config = dict(
    n_layer=8,
    d_expert=96,
    d_shared_expert=128,
    moe_layers=[0, 2, 4, 6],
    routed_scale=1.41,
    balance_bias=True,
    vocab_size=32000,
    norm='rmsnorm',
    norm_eps=1e-05,
    positions='rope',
    init_std_down=0.0347,
    decay_shape='cos',
    doc_mask=True,
    steps=7981,
    dataset='wikipedia_en',
)
Below are experts of layer 2 (counted from 0) of a mixture-of-experts language model. Rows are named router (the router's row for the expert), gate (a neuron's input weights, with its number), up (a neuron's input weights, with its number), down (a neuron's output weights, with its number) and show model dimensions 0-255. Each number is 500 + 40 x the weight over its row's rms, rounded and kept within 0 to 999. Numbers have three digits each.
After each expert's rows: a language model's description of what the expert responds to. This comes from a sample of Wikipedia text that the model never trained on.

# expert 54
router:498479483560457515481459511547564498509498551478466517492523488540544474457480557473516469510518452426553532450511506560510520517468517436542446391506442505523472548475479477538599548470494513489395461483536443477499479478537471512524484551489495476479474497489463536527532496490459475507516505541489472478513543511485477509540456506474436530484528525479514510501461438522490488425563515508502485517566474530559504563491433496534419532510459456495442514523612460520485549476545456421515448479433495469517460506498496680498498521535361459545578509374449541545568516463551556431524427497511499565485552514498486540529503497537520537492470489511523481529479460517446432514398505522499482522507567520520498473545506492489498510545516499495476508525534440516554535442502532
gate0:510469453525532533423520471535559483521585525491515484489475523449540526569532479504523511484479507468553542480477569510466553552482501474514599514474508490525515526480465603467507470460554464502515478550522510550540541468482489562480579541446507558450551500504488519529555494503509478561566446533480459467547533493494534491612542517523506533547441511598514537492569494452474505531506561585495406523493469579534478471513463474539454560516564480480474489480451432480462485478459509465566408538464460524470514576547531481468515509512470450516472554469468496491493473495573508538466449513452558538494526565493585527489535522522481569462465475495486527484523428477550518488498385457486547435451503510527494452558458490540506534545574470486611473535455488518521474515554500
up0:458517399544502463462457478455509505522552482502508482472509496499442480527495520491479448493530518499510578498559389500466565463519495532477526548484522505517537490416412547432474425494493489484511511539504448439527519490472530513517565543483429522401475546575463555508469509502489466492551456552452456560492528451509561480564572498478503516527447415487578503491480507487513537458513564511469534538537454511479442484501508501519500579512529452523464495466534510514508512518464495501479416556481565524486559546572487492521541462525489505537586578491474445436418465487500517531538444443544564481548546513530593506528504527476510504468428484492468513471534469501538485517456512533466562439438473539516466476482609554451486572416586546508550493485463514498523555528502520
down0:545473572544530513550556487530433459492465502484462530524461540540446487496504546500452563513562465416457476422549493537434501519467552501432534546427548502494542478479541509517513481526525435461457488434544511488462497498481534482529419513476487481450481489564535484464458487591534453527565509603529492503505406514462487466495485484522466432488523507489469462507465533519466424485531494486538491538449466513564535487515457481550482520494539465540539527547431509452545582528573475403546443534524608519467503434450506500474524460460443437515546489479464476560480521455525515529469507452467476529435541484431522498529445499483473473480453508519527526521493415442504414516486473429505530492454531488490522525468516533513453519580495501442487426494416467527499457602517469
It responds to: The vertical bar separating cells in wiki tables, typically right after a name, place or number in results or cast lists.

# expert 21
router:505497455474435450449530485476547497558459478496484534470504500497504510472509550467504463526529441433583563484553529518515533501528445475540483369487462500547477525546475500535620529480534496490423425519532430527454471485533451471504526587442514530476463452509449463482531523509468513449495477482473539517578492531527509547517485546485475547516537567525471560522463486475490552516523524512511502536501475497545509553475450501497437515458446426452447533475629465521497519438503456462513557463480515471498481534490512611541508442469495418555534513459488467431487495446529531495545501508490567551521526524520494542487463514524447521512523480408511545466459464460422440516433576527512523507519651516529541498537482474572476482504549479526492407522518487514530488486515503
gate1:535539444493572552566491492486488491465519527539554471532528547498450517471518461527457462560483529556499536540541492463520495503492466476538416539464568516494559495482427443467484491552416460468528536499457491496517519608519529454458478463573429528441498508436557556487467491449541545529491509514540490473531429521527500501419468503524502469519507510466526461460507484484473450528440448494493454505446469449465471450465516474532542448590527508460538466453493542459572478521513502543502524451533570523445499479497495481463472405578571529466546569570521456469511455563480512543559452516586509447518439431553552491478492536416467453509494492518551494526544513539573506533499528504471526469473457558471525548460523496489556544434431501405535494465527583535533510537515509
up1:590502481529465556512486504506518516463489425475523509520568549504483455537508435513503516516578520489495554512479489514542456507525529457506528505467639489525550511484524528474476512498501583513459496516405513547502574565555513540539518499527552504502441516537606565451520528463537500460490555475519494419534544472544461562485493494548523475584512512488430528502510528472525404518474504528454514502453501502476525461445535441546562545457528538468499490496445477473447468492528524486508529473478515476460486480480601450427510560476529479488506522509545495523521489538464498557519476484483500427541422474438502587535487568427475540507520518489504487444534603539536501453498475462473480448571421623478483549514559516544566561540458517480474502540512482540500539532578509
down1:445532494387499518483528527551480456489520501510514522511539458538514509481454481538461548460519536488520465482535511474494496480540527483452534487549436516539548489496415501496537474465464517497540483522498467474399434509545514496472547561495564492469482490543564423483493518532484495476469508516568509450482531466595556475555511493487435514420533498482522444562589493471529418457504480505463464498490495511524558526498496507526502525453515527495503450438468502473476527442520449468540507520461480549436490494509450486541581566478476548528484514529372499441531570484510462518500604436553510548446421488543546571533581489544484547487480563483503532567556473473520573505530605494480505561519467516497472457452530453515441525511498488490537562482414451439553507566545550
It responds to: Table-cell pipes that follow header words or text cells, such as "Team |", "Votes |" or "Group |", in election, sports and filmography tables.

# expert 55
router:520495479540510487460473499535543491551522483486519498485456513565492449442541497564462504456514515466440471455488446473462533479470427529499501429458500508485538472459495587493444480489511480483487514523485473508486569514501498444472486511427503519556520481546507421473510515524469541538509490480465533517441535496490480457497486490509558537535478542489490481495507548372393496537561502535505545447488500474529535536488463450530487483425442558499488499432533542451524475478475483520458512529474455492492537469479460450538492523475411443396452504460461498452570478528487458567502567522467514531418511529498557486541531481505384465527438539463491548475571473544352518450525425516503482426518383529502507562512484544478548469432469495447534494469534577489501476563493561
gate2:499508467523494502430394371499483533511487479595459554603530548485503592435499512537496487541517546550419528496499473448539524470528485616547479503476464482522553462478406542520522551518485477553503565456447477451474507454460521535505533452498419536461451494516503495474455431547566543488512507489441554527501504466514516519484431515539471529463565484485449517418455519456477470511496506452509530565488408542557528504489454481489496548509448506462496522524457548556443497490504458544455511492488538510431540505521556518459559447552504459497503538501542485391501562467534496476534474528450424471519533500537486528586478456476489556425449489482463514429574484496479564466461508511491464456448476483485443498534482532561490510514481481475513504495517489450479527490454457
up2:498547414500585477474476429532477573520529439590411510553554540526522553517547493546487459523499507527463451514514479423475539447562460545566492488419542476518536508454455525521500543498580507506552465508409510552493534435494485534505597467463491513494438525525522497461428470529511573439484539467432575557519491537560455549532469469540471547453479471492513564497514520473489480473522478472473495567464420537568518492446465454538499543495439499459466513534530520578444538482434480553496594484510529568418511479504535505482499473530502459460522554521476458456501529446475499503520509513466461435507545500530533496608474534457471494470469529467452496421559502512502535506451537493548513508512480488453465514497465573521496498525443412519550533508472490540521460491489444
down2:497478510531501543451457540469529454535543491453464558504468546541488502585513558464575497407446443563529514533549500412440490487496471494492495500533504506576454457526442492486480475500484525522474539542539453522459493445479525529439426511538531460452483544541493458510525438517493505507469537484530551519549513485541507427517498529453449523453512558542508471526474462494447476495528506522517425443518480572583549486536489413497588437521470445448539435471566543473491458518486466495559475497573492557504537483529502513513525546501533471453441527537514442501519427534441480533519544506522522543497551592515541514541478450410502499469479439489389426446579473554551445539507494486462514501449427532562510500512536464449539588486528482560483506500450489538487477559496480
It responds to: Commas in running text and lists, including after introductory phrases, years and closing parentheses, like However, 2008, and Nuremberg, Germany.

# expert 29
router:539528512494525528516568478493463535429523542538541514540522483510523487553516461513492461556504528471452479424579513500497562520540435531535499502522489554478521528498481519512571517503546517510530485430426590463517466483522513492529481540473499433517491486474526487511381595542549475461526472594536513450534536460562433475449555508449555483456418483564550474507456458518556471536589485504485490474468511521462464471394482470505501532485560518517532488494532529514519464451514501480516533521447452505512515504492495438510492513498512483527447463463544457544453515392554515504526481487440524496481450607490583553448480564499471478474490521444506453543516476506462524510509563583550507479550480487413575536539479582465503537487467474608458474548534493455484485567450464
gate0:514509468518494515468535523502485506517530566438540445473500475417513518536419450533489492525467485477536523552515546435487487466517554474476602480540508475539472492602561510504460439508558472428523503540521465533483483471561442647463527531443478606513543481536490498480538509511475516420481479473478472525438560490498563493571500464536525485488441603499498527541527429486420419517542484471516514471482457434594473453512521543491598509473452505526506470538477477528556523445532517511506484522562467478487607500577503463477514542452535496458554488560536533494531447529568465522565455489590488462522508475454515456540592510536515501526538505465577571465490491517486481496567536537471458535536512488500528504509487519512476532542505500519491494565547530488496481520471498
up0:515514532451514497566510532483495511485456446539423533500516534535483485476595517465530504515528514549437483475495427567505550528426423528501404470470538494539470501421480488493494556490452513527450459462468495442538543523447510443512493440535520433486473513437480509526500471479471513556514484542488527487548472519555429493385516482528469515534559431508509478480469548551506506510472516478461472543521554509438532533533469491542437477539520474456483489419533489501440470564443480488488541486478538527553420542422504512486453444510495533506453522409514481492432556474508519453446573525423485534495477497556468538522450480461500500485471526540372414553519529473479498489486478445568575460488506472520464522482524453553485487547518458461478515486425440504633497471532482
down0:529486481494543500533503530458481502433491467532507477497559505568574474468446463487523497553460506545497585532529499616545536530525462499521533542482497504492507494509457440532435483486497480552495507479541514541510524396449467582462474507560513468468507511485519483501417530505542557493429466493455554501491541497533580488508480522515529478541514508436483498546434406593502467467487448454362430508532516461458502475487495552472501465509508436533552496511472400427455511492459471510477491528518480583513436468488480414479461489529523526501558494541467436518453524479484510480545474438457512461517502479433526489503551516534570509598549484494490443493459444493487496504504571492507511505451433444561547474487459547538521419558502513485454490543580462514538433517425488
It responds to: Equals signs opening article title headings, table separator rows, dates like March 22, and words like about, including, around, like.

# expert 48
router:561515544506449428514541501497499502495524468511512525461503506473519538483514442449507513487534523530438477477436461446535458495488481543518508503463416534553472532494511462462501449494558485502470507470543496497526493470504458453511570449492530464471475490575530546496480533429562512477453521513471495528501419434451513464470534469487450504473518513578509497489469478516481485567471530549505453518557495472399503518516462438565681510510550412555516466475478462527515516455564485455531516453476527521521443467504497509377505478485488504546471505578467458478527508514552525484503517522446515495529519456482465502577547429483580522487474534446449442424552575443522513419560462499475449499486405563470446538511490569463525541497446518457503496512476454519542478397492527
gate1:553545483419468528459590498461429569511456478468510531492484389502492539516474503531488539481504524488500521584459488506538480532584517438440469540461570499452538498511491521445516469489576478446517501519408520475595502523511551536432483496479431443454564466473505523478518465503558463522447517466491475602475482535439538502462494530511444491486519505509495466584459425471466437500500443438541543466452579478492464458483492495458504489478537473497495532514477351479476505504523542546569513518478521516463487542478553517469503488524480556540557494516526464524554432485453558473496485456495462516563505488478467490504514528513444494388428459495482502481506511518504540511543517455557579541479512441485496573545551528543544489548452438524499505449477498449451497581471493
up1:496490434426554484490523514548553473428469467415533520473467493466491541492494500485511534533496518551496457472478486488492493527524525549482419512554448545479482455509474573428564469568475477524585464430485458500460462471538465464474526521478478541493539546552483483421473519536534555517466539510569504488442522527465532528463494533491511482548529574472533474512466441485525467490513456501491497408485537484496533502477454490478488489439466506558470490536502494483559568533486567488490452528508514498457608513516448533530466542536388473520536489529507560588451497502501533521514529520566498517557559420624454433524553482491435459512476534537481492524584473472431549526561472541533439517527476482510444441503482467539525409538438461578463569485470479501460517551557486
down1:511581477499534494508532430448487450576493442557546484483522432511506516520479506489487513518446460484502606441544520456497460482493479505504540466450534543464520396523452537521568499474525495469512456531524522515465510523523486440517435458531550500579497494514469550517490473533521491494540490471492436483447520481533530557475509496524502540491531494468411531493532469500497398557520487512523459497571424559485495470532537467489516461559517524458461495526479482480522545541489454471503527595496503504518551493529578475533438432482507554547487460463447536542472575509455423501501466497486519352472477477522522518487523444484491455463489508528554521411438467526460504357492474490552516512568436439555521456492466528536572489431538525518421503463481453504455486475569540
It responds to: Invisible marks in coordinates, infobox field words like born, age, ft, Country, Team, and inner pieces of names like U-til-ities.

# expert 0
router:441507473473526500498510470466545538527471476478437503473463411535538449556424487452499518456522475554547444428452505470480544526437404525508509441485460459503512500452486424523468521454464506466452503462521552473510464540439524513478590551446478483437558463504503539451509492493466480500474445486496494506446470455489511462496548504515499494471542528483515474545461530434442486510516475507498461456522462526498525560453520555502544496423509505493548487496602592495496433505509482514515463524453503519540494520403433406439484590520421400474460463464529476480480457457440476510461546486501483529472497523475509500533453457485430484479462457563448466520555511583483540445511446529605541584515485508473505466527485530462534434464477419465453510498469546465452494439561481
gate2:514504550548452531547512509544536512467548483423467528410525512513533421509475544479503508504512470512434497493503497521524510490489483492510561499439447552514466543494567487446477491567490494501507566467535474545478502391521539511527470496533472564557534465550456529471553469476486379486477492522548487508510484534498433548524514589562527496485394582463558534478474585484616528402523508504467557461524546545468440517527541526509509495466506464542405539486533465609482525492440505402458470469515454474504449520509430513572509517535490536568492451514491557515446479518447486442450462523550499478533479484573505525432461588523498517548465514534552527521477508500572522486469490513481451516497501567505497531529487462440524512513508535510464530523494496533576443473495497
up2:513548503496508457465537446448478477562466504478494450577389481481453532495492467527517514497504464503539525526516553448461440509495506512499495485589542434511570457478376532612569548418511510487412407538445546517483468570522469556436553531486533441408472541484519466502502566523559573481529520418524519434455472494571548533507490486447447476527639462510465457507530460465467480570509467448553488510481466479560523503466440509529510516491455487459552470488458557432511453484530515556575512513503547482533492488508539466466486483474492422467406527514489458499512452487504486611508534459461518497481490551521504488497519463481497529468513523491541496477542511526435516487470506497518588503504514522468509518531509510566512505499455501498526472482491509519452556543526501
down2:522509512449439520543469541510437486508450498515468416573521480497533525449512536504494453499537491522508480515478482514456579494536525580551490529469455561527544525547500459501473516494497545514483552447496532483462504523453469442557513532500425492456542552519551471569512559481532535537521525481429508570467478553477493443497450503558514520442501554439470471488507520516540552491463542486420521520473491431550449467561526451507422534459524604532577465523499479570552519517418549473465429530483521470505520500504466517535479504491480437479535469558493568487448525486495520415601520466533510483511516476493481468503497543460521493468486369490536556447504461528514615600464507528441446513469495540522523510458476463456514500497503542417530459406555480477476546463448520
It responds to: Opening parentheses before numbers, mostly in infobox unit conversions like 6 ft 1 in (1.85 m), plus km^{2}, dates and table numbers.